Experts of a small language model: 16 experts in each of 8 layers, 2 picks a token.
Below are experts of layer 4 (counted from 0) of a mixture-of-experts language model. Rows are named router (the router's row for the expert), down (a neuron's output weights, with its number) and show model dimensions 0-111. Each number is 500 + 50 x the weight over its row's rms, rounded and kept within 0 to 999. Numbers have three digits each.
Before each expert's rows: a language model's description of what the expert responds to. This comes from a sample of Wikipedia text that the model never trained on.

# expert 9
Nouns closing names of periods and bodies, such as career, season, War, League, School, Age, plus the year prefix 20 after in.
router:508483517478529588464556519512467495499409650490479531407467488525504567566411492433511458517576475493533431470440421546535549437452516469447516545468440588647521530485468461547440459487454526527456350437573502478499455508560483520497522547491506515478495533498468541521479535460512504376434420484587556541477492448410489522570543414576
down2:579522408528629463509469543555482462569482550530373521534543553610501456408501544488525489489444466487477559466490511557435492418565523455487496532425556511359529527473490501386435494350509542563487521488436484497566496492529425571488516519564484585463521503498449468469529453518425560531563541515497584484455480560480545446486527546462
down3:540391553544529456447437442376390620493598469427418523508459415522575475528410441477508489474636475475550450523545540408478496476503523452535549583467499559455435467467577459540507507507457495486486522522467490497454454476526505555464472481615521519408491489486490435483491414489432613507498509480513533415566449407527424631530418537466
down4:516571419492496486477399423444484459541495522459510513446529505466517574473472540480456525647446441469486671460508493472538477505590517531508487608556409539477507457546455550502554492511499513477543589514460543562585556590513467510526519492546335456497462547518501471412441413545557496544484608456493464465505455513483479552498467474487
down5:548452461524435478492528499510509412555403384525556466600488539436572571489500466546517509471453531453598422467538462564520453540539488498443434529522559473606515455575470533546440519569458489455486573500532516437508394446498502649511525509499532515468492517475465476485511472511453496526477520511451510574377509543486418455563448554493
down6:615491454503509520359520466505486541456553459550427458523564491500450555476491532435529416458447472507508449594479435545523523538566418548569536510477540443478504419407443519528499538558542540505492440461477529462469463522431508494469500477466512433567496421559507449509537437549495567502402544484531551502413452505478476581552449474475
down7:512532477397401564499471482492514448406412523628469640583413556551496509510561511479550490507453579509473546502539364508485497576522506493438533452529461547414430531517487546544493463520473569500508455424511472423436475503549515515529491477549418483552473405491519609450422508565538478490431451550438541502561546591508538486526498441518
down8:504589595496472494479571510548529492556422494467466563505515465541543503417490498539452552554504508535485516416509520496549524454566499509421477461522446475299522478479420492511602529401415535494526467434499453434537548490537484379441495475491493488403444496584537574481510480448519482517517489461494471480531558481507509514551489518509
down9:484544454532558550411474469482475507516425538452385562501529530459517437508460498495562495487498529580432619492473518553476509542475505438519517497520482505500379486558462563503491554400580498544459486439524495473539433537448475489472551535481458511525454454451472531573410498581560497405400503464497517490446411524520509540530471503466
down10:559530467592431551543511511434444589446572481533491497525464454584491557500550519520498567486598542561468455578529501504485575506573580496461526473446493532391408539487535558498538542491538456432437496488526558443435483555565573488601486456503461524446444504459386512494535417487400418453503595533503489421459463523531481538521492533515
down11:464494554476438554479471483581518417596582458607585462520554555403556561511554540543510490452490445544487519505542517597464491453463441472588469465523438541545470436596494495617530504524573437531501517482452546446454478433546432499490495453433386512541479549488438549488542492400428497541556447541541502379549514472469526577558480424475
down12:528514495525509522512411557418513517547606477515548477458556375546500460477517494537504440431405423444552466490535456504631498500447542569356491465490412505415541542420477426511537541549434470551484560467500562508531533512574445388386598464516557637472477471448557456459431426591454509427524367499346479494502481455511599467527513495566
down13:575501423516493492492496475575553495477602506490477488506517550485529365530503557535537445556514475508471558533536500553479498498498372514541603509525486436551492516403553568486556488477482459484440502440473498508492545498491447525573440503483481612508516507560496492506503494499531506549393585444534546469507441405480496424531465431588
down14:531508467417520410516431405480526569475452524409559503435548551494483568616533527533411529487527528432550460574479507519554513485467547477422490540475545488423546497529550488503491590426500517511462442430549516465616488497434465481454522459512517457498485502474473480492589533483488423498576536487467496479625499475493618580476529382481
down15:462489507522566563561536543464452508593474519517427461494526397458452460543619540490542545504490431434433428417553508509534575436502558444472555466423517503710477506473519537446591477605489467516412490509435460543498577520536518483497457461461530503614458521563458467462553519428526444542484524508446481402560450501511443516513490471419
down16:464568530532450563446430469464526536406624530540503481515425519506514572401527531476482429507525509414491560417510506486550534483467441389461439480478637467563501533461469490403498470486595485476511440415544508501481537596512453585493477449488450463534472454551506484491617548541442510453483569443509465460477550484440516510465521397601
down17:439545536520446539512487574472506530590535489528482524494472569471543546454569417506596545432492513556542502496585505502423511529483502520588463477456498572502545574539516402467420569535496441500532403491571466477534405536542414552541539469517396439415481559504539449484542527477539560534517446422487451576414540522502536569501462589478
down18:465536527522635475480464505514399523490607456429468509522526545620528520462434589524573517429491503444467444490507468497519491450593415462580541514542485368486512508412507483404563501509499499504539594491477478559604435525510457476430515473441575488434583549422515372476435410478428481396468556450444574398483493511486509542470514570477
down19:463486556416461459481513503558477477519530527549525503584497442513595470479576541464452466495534513520446518588461478546414458532446534489475526585511458535434507411458479530554508483536466487509532405577542493666450498574562452519535504504464406488492442485549504480483471445524559579464416529495574497515468449397453547504543476510511

# expert 2
Sentence-ending periods, closing quotation marks and parentheses, sentence-initial The, and pipes in numeric tables, e.g. ". ", "eye".
router:553477590604592481582480531541432540407501492507478609500519478555471516527437420373496434571492420451376465469532396484552584403542576600488432563558492542582466485551492479565461592525485492455482394455501532458465443452450435459562494527546462523523516494532517539491414481554493529435433408472624486524526516486491452521538499411499
down2:473568451613583485567566590559403440514515446492481506529531476530506424508508556535505544546509448524491512426496497591450427462488531456536536482508495405486577442461543512377398522414423533530501533406457486419597541437490448580552516509486447475404439508458504493457521451562529593426516549521488534464489500492516562478533598468510
down3:526467483493448513493505481421455565478537552505432528545384446530499563525517476448604535541557486471495438553543444510494496481527556500507549522452477562501486515482524447439453497514427483428491578438500436386463425543430472561434439486531553476425489438477520462418567426506385565543501454508464527344514479390604466506547493606491
down4:502551510557512483531458421500518561498444563467465468529517481464580472379412525414507465593531498555538600476489454445502482507533573485551535553559488561429437506556486469494584517562577445461509602519396491521567547552467474428503454597558504451544429530574453487457488500459537499545446589433440402441582422497479538496578512489431
down5:510518549477325475450590543430472513494499452543474525499473508428517458555555522612399585450506524481574469503560471537483507482560453502438566613542566518550468479457557494471555522566589502397453494469455514452535516507488468591534483547521503474482535560456536530524485465546445496482544513500498601502471534410388474424571508567515
down6:534484468492507589485459450524481626435551422524490518490538523466520544441540515492448436464451495486551472622516357452537523568526525495403522470505578548453549428523432487490513541538598494442493496549392507492472455517480515538531570415509543545485547459551491428420497566512423575492416492462481463469467418447460492569614436519525
down7:516411448447458528477461498505545545463379540556497595667458597489466543529453560495512475500498579521490525436508452524494475548519491507420561549585454561451399463459394533531532477495548491471494436492537508483465500560517526624564489498458438480459478484516519520532512490510504521516468468516511519479516526515482486550508490502528
down8:548493574507490481479520510577546380582455511588463581465508443522497472380437487512445571556505550479571519374553548508472459526434577527476564477549432465328450541498439454496455477534510521554440484499534420553523525483491552517473524495484465474468542495557532525437515469441518534536448498523427491478508463560461559546479476568527
down9:437487423456619508449535473496510479577450512462431529507522553433468510462477500437488620544446555527568503595437505522503514527556480521530524507449534559467395542454417524479489574493601587608481416432451446507548505510493536506563443536432470485566431489437539493584492558461568449483545546549516464475503454554431558578508496538489
down10:440448508575449502528569472503496549449532516534496513449492505493492558541563448492552540471530461535495476532485505475489549472521642507583497504537391562458461559538527520426517545528533582447537524409508525536493509504550535478507422500523512501433426474514537576440525459476354464410454484464507546433495502462525484545471472482530
down11:533457461493536618461467539522505478515472447556561461527515517422504551495535546485558469490438480490536522486494494610418465385423438497499477503549452562556577456566489573578531421474589543564542481477459505405481409496565499555460443467403575503505458535436497530454556438408511515505439439560537510471557457476497522545454467431493
down12:597556555443500564454539641409487479474548471570557484494547460539516513453507470522433461502492431501454438499488519487450491449386491483474477474431397542467435525543510437528478522487468521498523544464469477618582501475558486413505576516481521559425493421548534481554416519584406587478480415463395460401496451440522553460488468473470
down13:602455419489599456458421457510580541511515501434475435531451469509537483497563472426495438500523424375480516470549572525576391432587370524555542496496437530507555513438433523518523538460546492449494461438439559512487523486594481426583535522498469521526489534474490416467482410506497558604451516504513598467508470436486518483499474478566
down14:510414491453450524532494384527428527482398412514550476488537529475490545487475499484482596510483544486575505452457455458556442531434480389443503542534578451458474502453529406535487494469527536539473458506551596483584508513505539482455530487510562545515462496450597483565505513449527492482592438568498498472510490457552516543424489411522
down15:397485539467466482567471547543521492492457554478462529513554449509432494541579468506513581539529460459429412478455529456511562513519562471462579526447527451574500504465565442564525574602478484469422469525467489515462509501519486547494551505438544511554520532556457463513554538429544438471513429477478417520553473535536476524545581563478
down16:464542533521376491487443462493459492445546484537492543586458557555514594467423616528543419451503522477523499428437512471611548478470422430407443589425568499544462525463496516309464446536485443522448448472506474474560480557449500622525535440466433502513498577564522493492485579551484579439540575480496474394503443473457488599562502513495
down17:537460477523558476513452461516497611608454489516545500477496551522485488514590509505554462506499423476530481485452482505506510559501523484570468534520514515486530585543554531501425607618475503504461467496599416433529548512587416530527634471460481408389513650566460452502508446440464512508519497491600505610408561446528555536529466514486
down18:490509456493597544498478460428408527450534486424531483493526518511512529494576527523409491437447472468469492500532469503492513513472449419499550569612481496453538522425503461511506513527562482476537487543504519471602454489529515408511567472478617543469550543419528455534466510501487440451458566459429575442485477557567483520438412560524
down19:421462450466525422541480484533478492468471470429436498485568464477519445451572473493486546540557485479525532626474508461431445549379531476538486553431393498433485472449444432516515468534449526470472380572481458554492469539500458568468430459476556524539517450467492499485399470514497494511386562438454477537438495391458563473509416398534

# expert 10
First words of place names such as New, Los, Fort, Mount; verbs like served, set, killed; word pieces inside names and coordinates.
router:547466548577582549494549541536528500447484518534453517388464509480504562482457446515481540597449455509461412489507467560598598472504437491482483528574436521666516455506453462552437530615367543456375429487511440500454478400476470519486539533529518502548522434510497568560463570490529491442381506497478540558541471563498536480592492361496
down2:480585497529678505538498548544416480581526503558488537505543530602604471498567560562567497514536503487514538515517528581500452447521486481538486450431549527399472487517517473466356522424401494579501538420427493478573548497578475575519549530519418531450477476467526529515553464475510622478512568521466509497475445408479540450585539613524
down3:491447534472539482499448431386572527491480493559480482501424406443505478568463430503538507527561482508608494548540460546514429508546484490535487541507522550477467439537486535497447564537437495435467459435587456414476440537443474564458505507549470551387485498461500498487457337509457505497413471522471596521500500423620514530519471545440
down4:476514529610450495529517475443598533487485506511510463445427470466578464466494533479444597548422524521502590430461452480546456483540567425525498493456479558496517494491476476511569542551565437494474517532457523521565536607535492487561432508568497464449370479473511475417467399469514493545557541417441504463597473573464582479564468431485
down5:494501469534455484475637494471435564560410360528544482526478590514486478461453518523466460527520451427577450450513536595579439566507440509608549517498603442610514464519524534510534503486528550481497648478521513492544438466479402611552551455569468568493587486467528514538528462518489479520540590465444571453504515468501474524484533568422
down6:521560411552494547507469443532501542419558475509486476525511462571458560471504515452508551477515482563494512559523429539598544604509510495491464532550487543421542421462424490511474539528517535514463560480512464473541468503581582538505520518504559474484477505499566470461592506525463548510367534493500518449477507436467491555488418458478
down7:491507466438468541550470491478543474511327533598487591610425648582447545459562483480580441459515583559548467501526353485455515524567464518489482544524500480395411436554533548481516507456513508517540480417549529459412500534484512606595467480484425456453467414534517525483458514477519469523479496431531555573555520532505463505502486432565
down8:566528537464517418448583436463483382518493553494522619490590439527604531488511535488510577560540539495507444407515484521532569446459525582490569528519480529297426491525473497465459532484515515505437362513450445483499489496475548492449506576479393465458415508498454510507521489479469538549482506496539495503501531521426555562526433470544
down9:451475498558486532425483416407486513526533539453492562435505526494444480526564477482510508554463489587482593517449500449525511490462493474502518483481486517504416516487463511440411533449511520513568486433530436493519446464500535516538525501445459439635457417452542503532484556554523452433501543567515520435577454492437436606442509490428
down10:560478409622486498504525496433566563562473445560451520489513544542482530481499438520569461483596514515507475487555489513485578578488615535539562436469466576419368559474505460432393500440539531554473514459484598482457388562491599460536448447500464486534505423492518587496439449464364446516542582500524507445496528493568503521491539477432
down11:483412520459525556452457499497487420577511492625557435484564602458623557527494504580492536447449563529557573523533585565453495440475444482573489495565473592565541447541484485559524510548576505558481469500463490453446516475533478536503546483495445517455443617519541553477557445374524524539485443506577529429502494450493503482499484414486
down12:543486488576459492531485508397545497473494409472599560453509470479559535529448600505493449486495444591545469560574554487509492595473553485386529474491461546408396467537474453525497516428417527548559581508479427546447486526565495427473546485409502504441499482556547533486441445523463522547481351419388484440513498511532514498475437525417
down13:530450424567508501483466520595522534447538523450457469470429399527539408538529498467471412582558499495443534510505557566395481532557415549563565536566437494567520490472409596524471550492537404459481473528433518534560486536586499473541568538513537564515492469564430489487505467490507469536479566517599607475536469422492443412560502373564
down14:459451553434452425521520455539568528527480503440581557506449483462511578502620415495446560542535456496553484486471492488525475495484503411461452558499574465436474397426494472551554567567487509473447435462575400470480450514415480512531570514462495490477488512539492454508461504427469441556586463473550547544545491549505513444494443474504
down15:478469549470535508567475513531495529454429502463443505394526464582471458592648524528516552482529488451444418533559572439459598478523593453466586532542515515628469518464545477469553533644452459463489524449477570501518521576528551529537462570549544457585534573638462429517571532433447459546498412517490539538530500482430509540565499469412
down16:506487517531405563457418459520477539458567459558571483492473510583449584559474563536559452424538476360498445412499447454492498490498450426381441573429595506536419533526534523461558460464534453527454523467562505499504513465586466562522565485462381558530506557567563580468508547472516556401471574483523469406545467435480491495531455521538
down17:487522487501549509434482535559466523593528503488462531511491505400540454498624488485511432480448512489530437584485473512433473468408457537543517525443530544437528625464510480403412539564523439532421471559595451388538466515568462523599560470464470456431419604576497413514612396551455514519523557492561518502485523500550564562501405531524
down18:496538479513575513555513441501439581578532384504481406517525501473449519476468584467469542484545464476518531481543484451558482476537517415535618461549523406452512548424573492417457467503482497506491531492539529457552456504474555402483493536496554463447551455514533347575474456527512476508463540530419467339504490531487487526558487533574
down19:428509558432516467516450466545364440441487491512414523520476444442405440414491478452458491571548518490566497549412575580454544457455541502546479510503487503435468581510401477447486515468497530471510449627541524484529499567541482558585464499497567487503482516514534478497414477418508529522484528439473428496473447444425506394534462472494